Experts of a small language model: 160 experts in each of 6 layers.
Below are experts of layer 2 (counted from 0) of a mixture-of-experts language model. Rows are named gate (a neuron's input weights, with its number), up (a neuron's input weights, with its number), down (a neuron's output weights, with its number) and show model dimensions 0-191. Each number is 128 + 32 x the weight over its row's rms, rounded and kept within 0 to 255.
Before each expert's rows: "mostly gets" lists some tokens that are sent to it at least half of the time. This comes from a sample of Wikipedia text that the model never trained on.

# expert 59
mostly gets: " other", " two", " later", " both", " three", " early"
gate0 [ 84 137 165 182 154 158 108  79 122 114 170  83 116 123 167  81 129 146 165  75  85 135 119 147 117 138 157  91 113 218 111 116 114 116 121 156  90 157  89 114 143 100 108 130  92 125 115 116 126 135  80 153 137  84  85  93 114 196 139 125 140 166  83  98 121 139 114 102  25 137 128 193 104 113 138 143  88 107 123  75 145 121 154 155  84 176 174 173 130 161 243 129 146  93 107 117 136 102 125 126 145 131 126  96  86 155 115 161 123 158  97  80 126  88 171 115 123 133 160 112 118 114 140 129 126 156  82 171  96  72 109 142 126  93 149 185 121 155 127 159 114  89 114 144 126 190 171  53 152 157  92 174 126  63 186 113  78 127 113 144 116 151 158 166 170 172 114 122 135 179 157 130 137 150 125 203  91 137 127  99 127  89 139 174 114 117 165 117 105 120 135 116]
up0 [130 143 162 202 122 107 150 118 132 156 168 127 120 124 214  80 105 169 161 128 126 116 112 160 160 152 146 162 117 214 135 108  98 104  93 147  94 126  92  98 162 133 123 122  92 122 108 128 121 106 111 148 111  88  90 102 123 177 133 120 142 122  75  92 161 148 156  64  41 122  74 146 144  78 112 209  94  90 115  72 134 123 150 137  98 158 199 119 143 130 195 179 108 141 107 139 112 175 162 160 154 115 124  76  67 138  70 128 161 115  90 138  81 106 156  92  82 132 159  76 115  98 107 122 140 164  87 133  88  97 125 148  97 114 184 175 143 162 132 148  82 136 153 139 163 165 162  93 129 205 118 128 133 128 151 159  83 157  96 174 150 126 135 126 149 164  58 124 166 164 133 161 133 106 122 185 126 144 149 112 154  91 137 152 115 116 151  73 168 123 115 140]
down0 [184 103 109 155 105 105 116  99 167 215 126 154 184 105 128 150 129 168 100  98 127 187 110 151 101  77 159 154 118 126 144 135 136 147 147  79 143 168 157 190 116 145 123 124 123 160  73 171 165 152  68 187 120 136 119 135 133 118  96 114 183 142 153 200  80  97 150 127 114 119 129 150 114  95 106 190 110 100  72 101 183 155 141 166 170 180 134  96 164 131 136 157 135 124  85 129 108 144 141 106  37 169 107 110 154  74 167 111 103 127 160 133 112  71 118 119  59 117 108 144 144 104  90 135 109 151 102 103 155 162 125 105 150 112 110 100  73 135 187 136 120  54 130 134  95 138 108 135 125 119 126 160 103 169 173 132 118 112 182 124 107 125  70 147  76 111 191 128 128  73 149 125  88 108 146 152 109 175 169 135 160 115 124 148  90  53 164 173 131 162 174 134]

# expert 61
mostly gets: " two", " all", " three", " one", " many", " more"
gate0 [129 115 221 101 190 112  67  83 119 173 160 139  92  92 121  83 120 125  95 167 113 215 175 151 109 115 166 150  75 112 140 107 173 126  96 172  86 142  68 127 152 120 100 173 147 117 157 153 129 176 154 136 118  96 144 152 138 181 111 131 115 106 147 144 104  87 137 135 124 132  93 122 114 101 129 133 105  64 164 133  78 146 104 136  91 177 162 123 132 201 146 169 140 176 128  85 118  98  81 115  96 170 133 198 168 140 162 139 140 106 135 125 122  81 156 145 132 115 153 171 141 157 138 160  67 107  47 110 146  87 149 135 109 117 151 168 160 144  58 105 139 169 159 133 133 155  83 145 118 141 130 107 170 140 153 127 134 156 115 112  97  74 120 164 116 194 173 121 144 115 138 147 112 139 222  92  92  89 106  98 149 115 171 124 122 120 202 137 141 139  94 153]
up0 [104 142 157 122 140  98  38  96 114 162 182 146 103  99 125 104  94 150  86 118 118 255 155 151  90 123 169 132  67 119 118  86 146 194  75 112  98 162 107 154 129 127 102 148 145 105 160 128 128 159 141 140 120 136 102 169 150 180 104 114 131  72 147 140 147  86 168 123 128 129 126 141 125 101 172  89  96  51 138 125  86 145  96 150 131 157 143 105 130 221 152 120 142 127 127 100 109 119 174 163  74  90 185 172  89 172 131 129 124 135 120 131 134 155 124 202 123 152 112 135 140 161 154 148  95  96  88  77 134 118 157 135 123 108 152 135 166 133 113 118 147 148 174 127 130 153 134 130 109 164 156 107 126 169 145 104 124 129 101 111 138  49  89 184  97 143 126 127 127  84 127 146  50 112 165 147 116 170  90 126 157  92 189 159 133 152 199 121  88 132  84 127]
down0 [100 104 119 123  85 154 140 137 139 162 120  88 133 139  94 124 142 116 110 109 125 121 107 140  91 144 116 136  85 135  85 150 168  84 184 135 132 112 128 178 185  81 152 109 146  59 192 156 176 142  99 157 104 127 114  96 124 106 115 142 103 137  98 173 162  99 109 159 117 123 196 125  87 163 143  95 109 148  96  32 133  94 130  68 100 192  89 114 145  85 102 192 113 137  76 176 103  90  89  76 121 147 117 152 160 132 147 150 136 129  97 151 161 103 173 164 121 138 198 122 113 144 123  95 149  96  72 182 118 139 136 104 162 113  89 142 139 126 125 157  94 105 145 102 103 142  78 133 158 157 142 171 127 102 161 157  91 127 111 133 179 152 118 138  88  82 141 185 112 132  75 174 184 150  87  95 115 108 157 135 234  92  88 105 152 210 137 133  97 147 159 142]

# expert 151
mostly gets: "M", " K", " L", "B", "C", "H"
gate0 [165  66 141  84 122  83 163 127  72 167 197  78 140 149 105 120 142 149 161 137 115 166 118 116 125 126 136  80 149 117 137 112 158 110 209 131  88 119 102 162 132 160 164 163 132 175 132 195 179 131 128 153 145 159 110 136 102 115 130  60 139 119  80 116 167 134 169 111 137 114  96 127 116 117  86 117  86 151  58 182 158 103 135 142  97 157 129 141 154 115  65 109 175 143 106 163 133 138 117 139  79 138 104  97 106 145 101 168 113 159 128 143 142 113 116 117 146 108 114 166 115 135 119 127  84 122 135 113 175 119 182 112 106 103 110 110  90 146 151  48 114  83 175  84 107 110 103 112 127 123 158 141 121 109 115 169  99 146  67 157 105 200 142 103 149 123 146  92 223 217 109 134 154 107  63 161  87 158 132 133  87  71 154  73 143  74 157 133 186  95  86 114]
up0 [132 126 175 114 122  99 108 105 110 127 146  60 121 204 135  99 180 106  94  88 100 129  95 108 152 133 196  43 190 110 146 118 162 172 162 102 145 133 120 119  93 179 132  99 115 166 176 184 154 121  98 136  86 112 113 111 120  97 161 131 136 113  93  94 139 106 152 105 106  98 110 128 126 104 113  25 123 132 162 119 122 166 141 138  98 128 133 123 152  97  94 122 116 137 103 103 150  87 168  87 134  72  61 124 152 170 162 151 135 108  85 181 160 144 145 103 132 165 107 137  65 150 156 172 132  91 167 182 131 107 149  89 122 133  78 105 140 103 160 140 132 135 178 107 161  96 138 158  98  76 134 122  37 184 139 131 159 185  94 116 111 142 127 196 116 110 162 144 113 106 102 149 146  81 197  95  93  72  90  97 155  87 103 151 113  93 124 105 130 121  78 137]
down0 [ 81 119 101 164 189 218 171 118 129 139 104 128 130 129  94 108 157 157 122 163 137 106 153 141 117 164  57 144  71 103 161 147 210 142  76 178 170 105 140 125 152 118  95 140 165  84 165  66 106 168  61 149 129 100 150 122 118 118 135 119 107 158 157 182 170 149  98 100 157 151  90  85 140  99 167 176 136 116 144 162 145  99 110  82 168 116 105 152 119 115 163  91 144  74 156 154 102 134  72 132 148 113 178 153 139  98 104 151  94 110 123  95 116  79 100 145 153  64 121 125 157 113  72 123 175 190 135 110 132 156 141 125 128 168 164 140 143 206 100 138 114  91 114 133  72 196 165 162 125 151  86 108 164  79  77 154 127 130 170 144 140 121 139 117 176 147 128 147  80 102 108 125 103 115 137 103 120 181 134 146 127 168 160  94  94 132 195 151  87 129 160  94]

# expert 3
mostly gets: " E", " re", " Re", " con", " r", "°N"
gate0 [119 104  84  97 115 139  82 127 183 166 116 111 115  88 153  98 104 132 133 170  85  81 145 138 153 103 120 110 139 117 108  51 138 129 117 136  92 140  96  76 148 140 140 144  72 191  74 110 141  91 131 165 111  94 153 133 147 138  72 155 139 168  85 155 139 119  98 145 142 125  82 110 123 131 179 224 147 128  93 117 126 163 120 116 134 154  90  85 143 146  98 100 139 229 138 103 146 130 111 136 162 155  54 100 116 121 140  89 103 152 148 155 193  49  89 166 127 157 145  97 156 103 149  62 128 116 119 142 154 154 164  88 105 147 149  94 121 151  76 137  68 150  91 126 123 115 151 129 106 156  90 103 165 120 163 143 109 113 162 172 196  99 166 137 143 138 106 176 130  80 179 165 101 138 105  64 194 156  93 132 164  96 147  86  87 117 127  73 143 100 143 104]
up0 [112 116 109 165 112  81  99 109 153 207 122  97 138  78 163 122 135 131 124 108  97 127 133 158 135 128 129 129  91 132 116 110 126 148 137  93 109  97 114 107  99 188 123 152  52 170  82 139 136 141 137 146  81 120 146  84 128 133  99 121 126 158 147 153 148 142  79 133 109 132 111 117 127 156 174 154 162 187 105  88 157 100  86 124 107 121 101  89 127 176 103  93 131 207 161 123 164  85 109 125 117 145  51 143  96  89 134  94  59 172  48 189 152  69  88 144 119 135 131 103 151 168 124  78 112 125 109 191 161 153 154 112  83 153 140  87 171 124  72 114  80 141  96 127 158 112 140 158  98 172  77 121  93 133 184 151  68 136 109 141 141 107 173 121 113 164 124 109 116  70 195 167 126 156 157  72 182 139  79 123 192 109 172 125  86 128  77 106 140 130 114  93]
down0 [132  52 110 132 128 144 141  75 134 146 111 134  94 100 133 180 121  93 123  46  91 100 185 135 114 129 183 131 182 101  75 151 159 111 159 184 102 118 117 110 111 153  73 127 113 118  54 139 120 176 135 179  50 121  82 179 150 111  88  89 202  68 127 118 145 161 136 129 142 100  92 107 135 128 146 158 146 107 134  78 168  84  99 102  91 137 111 139 187 121 104 131 175 104 138 102 155 108  92  94 139 100 103 144 149 191 148 168  85  98 124 161 221 145  81 160 144 110 110 124 101 155 149 138 130 118  97 159 168 106 142 105  76  84 148  95  91 159 106 107 124 179 160  96  97 134 150 159 112  98 183 111 163 126 104 182  90  76 137 131 151  90 143 196  91 116  73 154 133  75 128 136 114 122 101 100 110 148 135 126 173 133 102 123 151 139 150 154 127 106 134  94]

# expert 32
mostly gets: " D", " B", " R", ".S", " Ph", " F"
gate0 [144 126 115  88  93 104  96  93 164 126 165 118 116 100  96 161 148 145 127 172 131 183 109  58 162  98 146  70  97 121  89  72 115 175 132 150 151 107 116  92 156 178 173 139 102 119 117  82 118 105 105 109  96 146 178 105 139 177  79 113 159  96  84  77 108  48 127 103 100 116 117 137 154 118 166 121 108  80 120  55  79 117 151 122 133 124 107 125 147 125 102 109 128 118 126 119 119 156 107 160 183 161 154 110  75 184 144 100 134 168  96 114 104 117 136 104 151  94 134 115 150 145 114 117  91 142 107 100 182  87 126  85  99 168 150 168  94 127  85 143 144 130 126 148 100 172  82 146 108 191 171 138 172 126 124 131 120  99  95 116 107 170 188  96 142 115 138  88 121 139 120 188  90 160 106  90  66 140 134  49 109 220 133 149  96 161 106 231 114 116 170 120]
up0 [133 154 132  91 100 109 103 106 143 127 181 113  95 119 133 168 206 153 135 182 148 134 136  76 166 127 186  71 108 126  82 118 110 179 128 140 153  91 111  69 115 183 194 169 100 127 170 111  94 101 134 144 109 109 149 125 104 153  76  88 144  90  95 103  95  67 145 111 115 104 126 102 155  87 164 162  91  67 126  37  80 138 123 118 109 114  93 124 138 166 122  91 171 130 115 113 125 131 132 129 132 142 192  94  70 191 146 125  86 133 138 123  96 105 106 106 107 102 132  72 132 121 134  89  87 147 120  85 171  45 125  86 105 152 138 142  93 148  81 141 160 144 141  99 167 164  89 135 108 164 212 163 136 127 113 103 109 151 111 145  89 155 184 143 147 130 126  69 103 110 124 156  96 144  84 125 103 148 145 133 104 183 126 156  60 155  88 197 112 142 135 117]
down0 [ 59 104 128  68 139 121 140 125 164 193 170 103 149  97 120 107 118 161 128 124 113  80 157  98 172 117 156  91 127 176 149 114  94 136 113  82 146 153 152 113 102 133 115 177 128 143 148 136 116 156 179 107 127 124 109 116 162 171 112 110 167  39 122 136 143  53 207 132  99  96 131 152 113 185 107 157 136  91 142 193 125 131  87  93 137 158 169 105 150 112 110  72  91 121 131 134 126 106 145  98 114  86 133 137 123 163 202 105 117 150 128 141 138 103 133 134  81  85 156 183 108 122 139 134 141 111 131 128 221 141 146 109 124 131 175 126 147 111 116 174  83 105 142 153 121 148 136 203 160 164  78 147 175 151 130 197  83 150 145 109 207 164 121 172 109  68 160 153 159 219 148 120  63 121  95 123 104 137 131  70 144 160 146 135 155 138 155 124 116 163 145 106]

# expert 145
mostly gets: " —;", ";", " |", ".;", "\":", "\";"
gate0 [109 153 130 125 107 148  91 163 176 126 113 111 111  92 141 124 180 161 174 108 138 170 167 115 158 112 150 203 127  50  47 143 211 152 139  99  66 144 120 195 176 178 136  71 177 152 108 112 120 133 147 142 144  95 117 144  96 169  99 117 140 150 140 164 132 118 132  30 152  43  72 117 147  99  88 187 137 107 146 143 125  84  75 134 119 143 106 121 159 141  94 154 104 136 129  97 135 153 192 145 105 138  68 129 104 121  74  98 105 130 116 132 153 122 111 142 108 129  67 148 126 122 178  89 119 105 124 122 199 125  94  89 119 108 154 145 173 148 112 115 149 134  92 126 130 124 165 172  42 147 130 113 155 153 136 189 119 100 111 143 143 154  97 147 142 126  64 107 117 169 156 126 127 128 121 142 160  76 141  79 124 153 158 127 111 139 103 121  41 118 120 124]
up0 [110  60 179 126  83 145  74 151 180 129  75  99 156 137 168 139 168 172 199 148 130 174  98 147 140 139 127 193 113 117  93 125 145 134 111 107 129 133 103 179 182 133 156 121 148 152 118 127 159 116 112  84 125 107 147 165 131 139 157 103 149 124 106 161 101  89 152  70 131  29  99 177 170  95 115 165 125  98 140 112 139  70  99 131 138 165 100 126 176 138 122  98 123 166  96 197 110 139 155  94 136 139 101 122 167 121  90 131 110 170  96 139 124  93 115 170 104  80  51 162 154 154 182 123 109 125 117  93 200  53 154  86  88 153 114 126 173 176 123  99 112 106  82 124 113 106 177 189  85 185 100 146 133 140 113 173 102 106 110 151 144 151 116 143 174 122  86  94 101 152 135 102 133 155  98 128 152  98 135 132 111 112 186 134  96 119 101 203 100 127  86 152]
down0 [129 132 140  87 110  97 114 115 123 139 109 103  94  61 167 151  96 133  71 118  92 119 167  77 148 118 107 105 119  81 138 115 152  56 165 106  91 151 168 105  79 170 104 117 105  67 144 138 123  62 119 181 144 180 117 146  84 128  75 131 145 129 128  89 150 120 143 179 107 111 101 127 133 152  86 170 153 133  81 120 195 140 202  93 118 122  99 144 134 120 133 125  92  90 151 160 136 113 143  93 132  89 124  94 169 139 164 146 108 161 119 117 120 177 174 125 150  78 176 125  50  83  93 142 129 130 200 119  88 166 155 158  86 112 112  74 108 123  83 140  93 136 133 135 153 138 129 145  74  62  94  54 209 152 144 118 147 127  54 176 101 102 112 120 137 123 147 129 157 129 142 110  94 133 158 161  94 150  77 173 102 133 138  87 150 126 160 106 143 186 174  92]

# expert 142
mostly gets: " October", " September", " December", " February", " July", " November"
gate0 [151 114 106 114 121 126  54 102 146 144  48 144  92  89 114 151  96 110 156  99  86 176 144 136 172 152 173 130 138  82 168 157 124  95  53 102  77 165 138 145 195  80 114 183 130 139 127 116  34 126 116 125 142  90 141 151  91 103 125 173 108  84  85  78  97 129 142 126 131 155 145  34 127 133 101 100 142 130 119 133 184  94 145 129  79 107 155 157 132  81 116 183 102 142 108 124 149 158 189 130 135 123 144 127 167 123 158 155  91  93 147 143 133 130 139  99 119 124 130 145 111 172  87 185 105 182 148 196 113  60  73 136 111 117 125 159 122 102 154 131 119 147 157 168 161 137 153  85  73 120  79 127 135 125  90 140 120 149 128 120 103 141 123 169 128 177 113 118 140 120 106 123 154 112 111 122 129 118 239 170  97 118 179 104 125 123  83 141 172 197 147 144]
up0 [ 81 130 126 115  92 121 150 105 150  87 139 183 101 125 129 125 117 154 128 129 128  93 145 120 142  87 117  95 108  87  91 114  28 106 119 104 161 149 113 123 124 137 152 130 118 141 100 127 120 129 102 157 104 136 123 125 159  91 167 144  99  92  78 103 194 100 108 148 138 164 122 141 162 162 152  70  35 107 150  78 116 189 170  88 185 146  56 109 188 153  92 174 167 108 129 125 156 132 139 117 138 151 141 124 155 112 113 143 131 142 101 123 115  91  74  97 169 173 104 128 133 116 214  89 135 123 115  89 124 110 113 133 128 159 129 147  82 167 125 157  80 110 116 140 175 136 114 117 140 100 150  93  73 105 111 138 194 125 152 132 130 181 145 158 176 189 137 198  63 117 113 120 180 118 113 144  92 218 127 125 170 105 131 111 133 145  43 117  90 180 187 118]
down0 [117 141 124 184 181  97 142 104 137 103 112 146 165 137 101 174 147 143 148 119  92 153 142 137  84 152 127 215 118 130  93 181 196 108 171 114 139 157 148 128 151 130 149 103 157 110 114 172 139 144 141 158 144 131 128 136 109  85 107 107 212 156 150 149 136 152 158 126 175 116 140 105 135  30 138 133 146 132 151 153 111 118 126 145 140 134 214 143  48 102 122 125 110 128 105  83 152 152 120  93 130  93 128 137 104 150 104 121 115 104 111 140 139 124 191 152 128  66 127 121  14 137 100 138 180 154 214 139  94 135  33 137 118 151 157 120 153 134 149 100 181 193 140 113 116  87 105  82 145 136  76 141 194 113 115 120 127 140 128 104 172 121 121 152 107  82  95  58 148 143 118  64 151 177 126 124 132 153 125  93 115 164 136 182  71 129 142 150 122 113 140 135]

# expert 74
mostly gets: " Mel", " Pr", " sh", " pl", " E", " Ne"
gate0 [ 98  87 167 117 148  81 153 160 146  89 105  94 162 163 162 117 121 113 159 111 173 135 140 156 118  92 156 129  86 141 148 105 170 136 176 150 107 117 108 101  99  95  79  71 130 149 111 157  76 161 116 158 163 100 141 162 198 138  94 125 119 120 134 162 209  89 132 114  86 120 103 124 121 158 160  66 129  98 185 154 129  90 129  55 121 157 111  71  55 133 106 149  94 159 158 141 128 164  98 141 122  94 118 164  89 142 119  98 102  94 122 154 151 198 137 141 152 144 127 117 183 157 110  99  57  87 123 160 142 128 140 148  89 133 116 157 145 136 164 131 170 125  79 154 139  64 152 109 128 127 116 147  39 171  57 119  48 161 132  98 108 100 103 167 170  89 154 135 131 141 157 123 135 112  74 178 102 180 161 119  86 107 160 160 121 174 159  78 149 142 151 155]
up0 [106 130 141 121 155  61 161 137 160 121 120 120 136 171 182 120 131  84 197 138 182 147 193 121 124 152 136 182  88  91 135 133 130 159 129 192 149 117  96  89  89  95  85  82  87 187 156 210 118  82 108 166 143 139 146 166 144 120 147 153 141 140 107 119 224  95 144 139  66 125 102 130  83 161 107  72 163 118 139  92 127  87 126  99 132 143 157  80  96 153 155  78 103 139 150 158 107 160  67 137 116 120 128 143 124 145  93  64 140 127 109 174 138 183 132 116 128 158 134  79 175 130 125  95  89 122 126 105 145 111 118 140 151 147 117 144 145 111 208 127 160 137  72 124 136  70 148 132 152 104  79 139  31 168  60 108 111 168 108 125  92 141 105 147  87  74 205 135 117 137 164 125 169 107 122 120 148 103 171 132  94 126 118 134 129 171 129  95 111 115 125 125]
down0 [ 94  93 107 109  83  86 131 126  81  90  90  91 131 141  69 127  78  72 142  91 179 179 139  95 133  99 132  61 103 138 146 122 137 143 116 150  92 135 104 120 160 122  90  79 109 187 111 169  95 131 105 108 137  90  97 161 179 101 122 122 170 102 149  82 178  93  72  95 129 116 130 160 158 151 163 130 155 118 159 142 169 123 144 109 131 100 122 107 105 108 121 130 131 124  94 158 113 122 157 118 205 109 133 179 100 129 111 157 142 163  97 187 130 165 146 129 139 156 123 135 133 180 137 110  87  59 129 202 204 155 158  72 135  82  83 126  99 161 123 157 172 172 160 148  62 105  89 103 104 122 189 152  74  69 116 132 133 165  80 135 165 121 117 140 152 112  86 151 115 192 158 124 168 111 107 165 127 102 117 176 118 129 143 120  77 110 186  79 107 182 137 164]

# expert 110
mostly gets: " University", " School", " Park", " Court", " Democratic", " Association"
gate0 [137 192  91 132 113 164 131 118  88 153 100  94 140  57 162 129 176  99 125 136 133 120  94 179 121  69  64 159  74  95  61  83 144 111 178  91 215 121 139 199  60 142 152 155  81 116 138 151 158 127 113 180 150 108  91 153 133 175 100 107 145 172 139 165 143 151 163 131 128  79 145 164  95 149 136  67 178 107 128 157 163 128  78 174 151 154 165 134 141 156  92 140 124 120 117 129 121 110 120  83  84 142 137 114 151 103  90 137  85  71 110 124 115 183 119 130 140 113 122  91 110 184 125 118 121  46 101  74 129 155 148 167 146 149 137 178 118 133 114 117 117 101 114 104 168 129 148  76 149 105 107  97 151 143 155 138 177 106  93 140 146 168 173 104 116 144  84 137 186 109 189 168 144  77 129 138  96 123 117 108 135 117 144 161 176  54 151  92  98 118 159 136]
up0 [126  97 152 100 150 133 108  75 110  95 222 149  59 165 118 132 131 142 118 146  68 127 129  88 168  77  91 160 182 123 145 126 178 130 137 113  90 114 168  93  97 139 178 123  60 162 133 151 121 154 117 146 151 144 145 123 172 147  84 179 125 102 110 131  89 100 106 151 119 132 101 165 127 130 109  99 185 139 128 113 199 144 121  48 135 174 122 110 111 143 135 111  79 133 146 129 235 106 126 140 116  95  70  71 121 149 124  97 137 157 124 188 137  79 157 197 117  92 163 107 121  73 104 141 116 160 131 185  96  75 108 108 135  87  75 107 115 160 130 167 113 176 135 149 138 133 122 101 155  78 138 107  97 125 154 110 163  86 102 152 128 145 138 115  61 116 144  45 152 137 138 172 150 150  93 161 121 145 158 117 132  98 186 154 119  81 145 118 138  87 166 123]
down0 [172  39 123 103 167 112 153 103 126 146 118  72  87 143  50 123 109 146  98 105 129 143 159 104 214 180 149  57 121 107 160  96 192 116 109 122  78 108 166  99 117 135 135 101  86 198 128 178 121 124 129 117 106  82 104 135 142  71 102 186 187  78 107 158 110  88 124 103 142 115 117 166 128  98  89 122 107 106 137 106 134 135  87 126 102  65  92 101 126 134 156 101 132 135  62 123 110 134 180 153 167 100  88 101 122 155 153 119 154 166 140 136 170  92 147 158  91 141  92  94  80  84 213 133 107 169 121 118 152  70 140 122  96 105 138  64 131 141 113  99 111 201 123 167 106 161 113 163 141 159 172  86 107 108 156  96 110 105 140 123 104 105 122 168 160 104 109  91 171 155 134 150 104 179  73 148 147 116 187 106 137 117 107 133 131 159 168 129 139  98 125 141]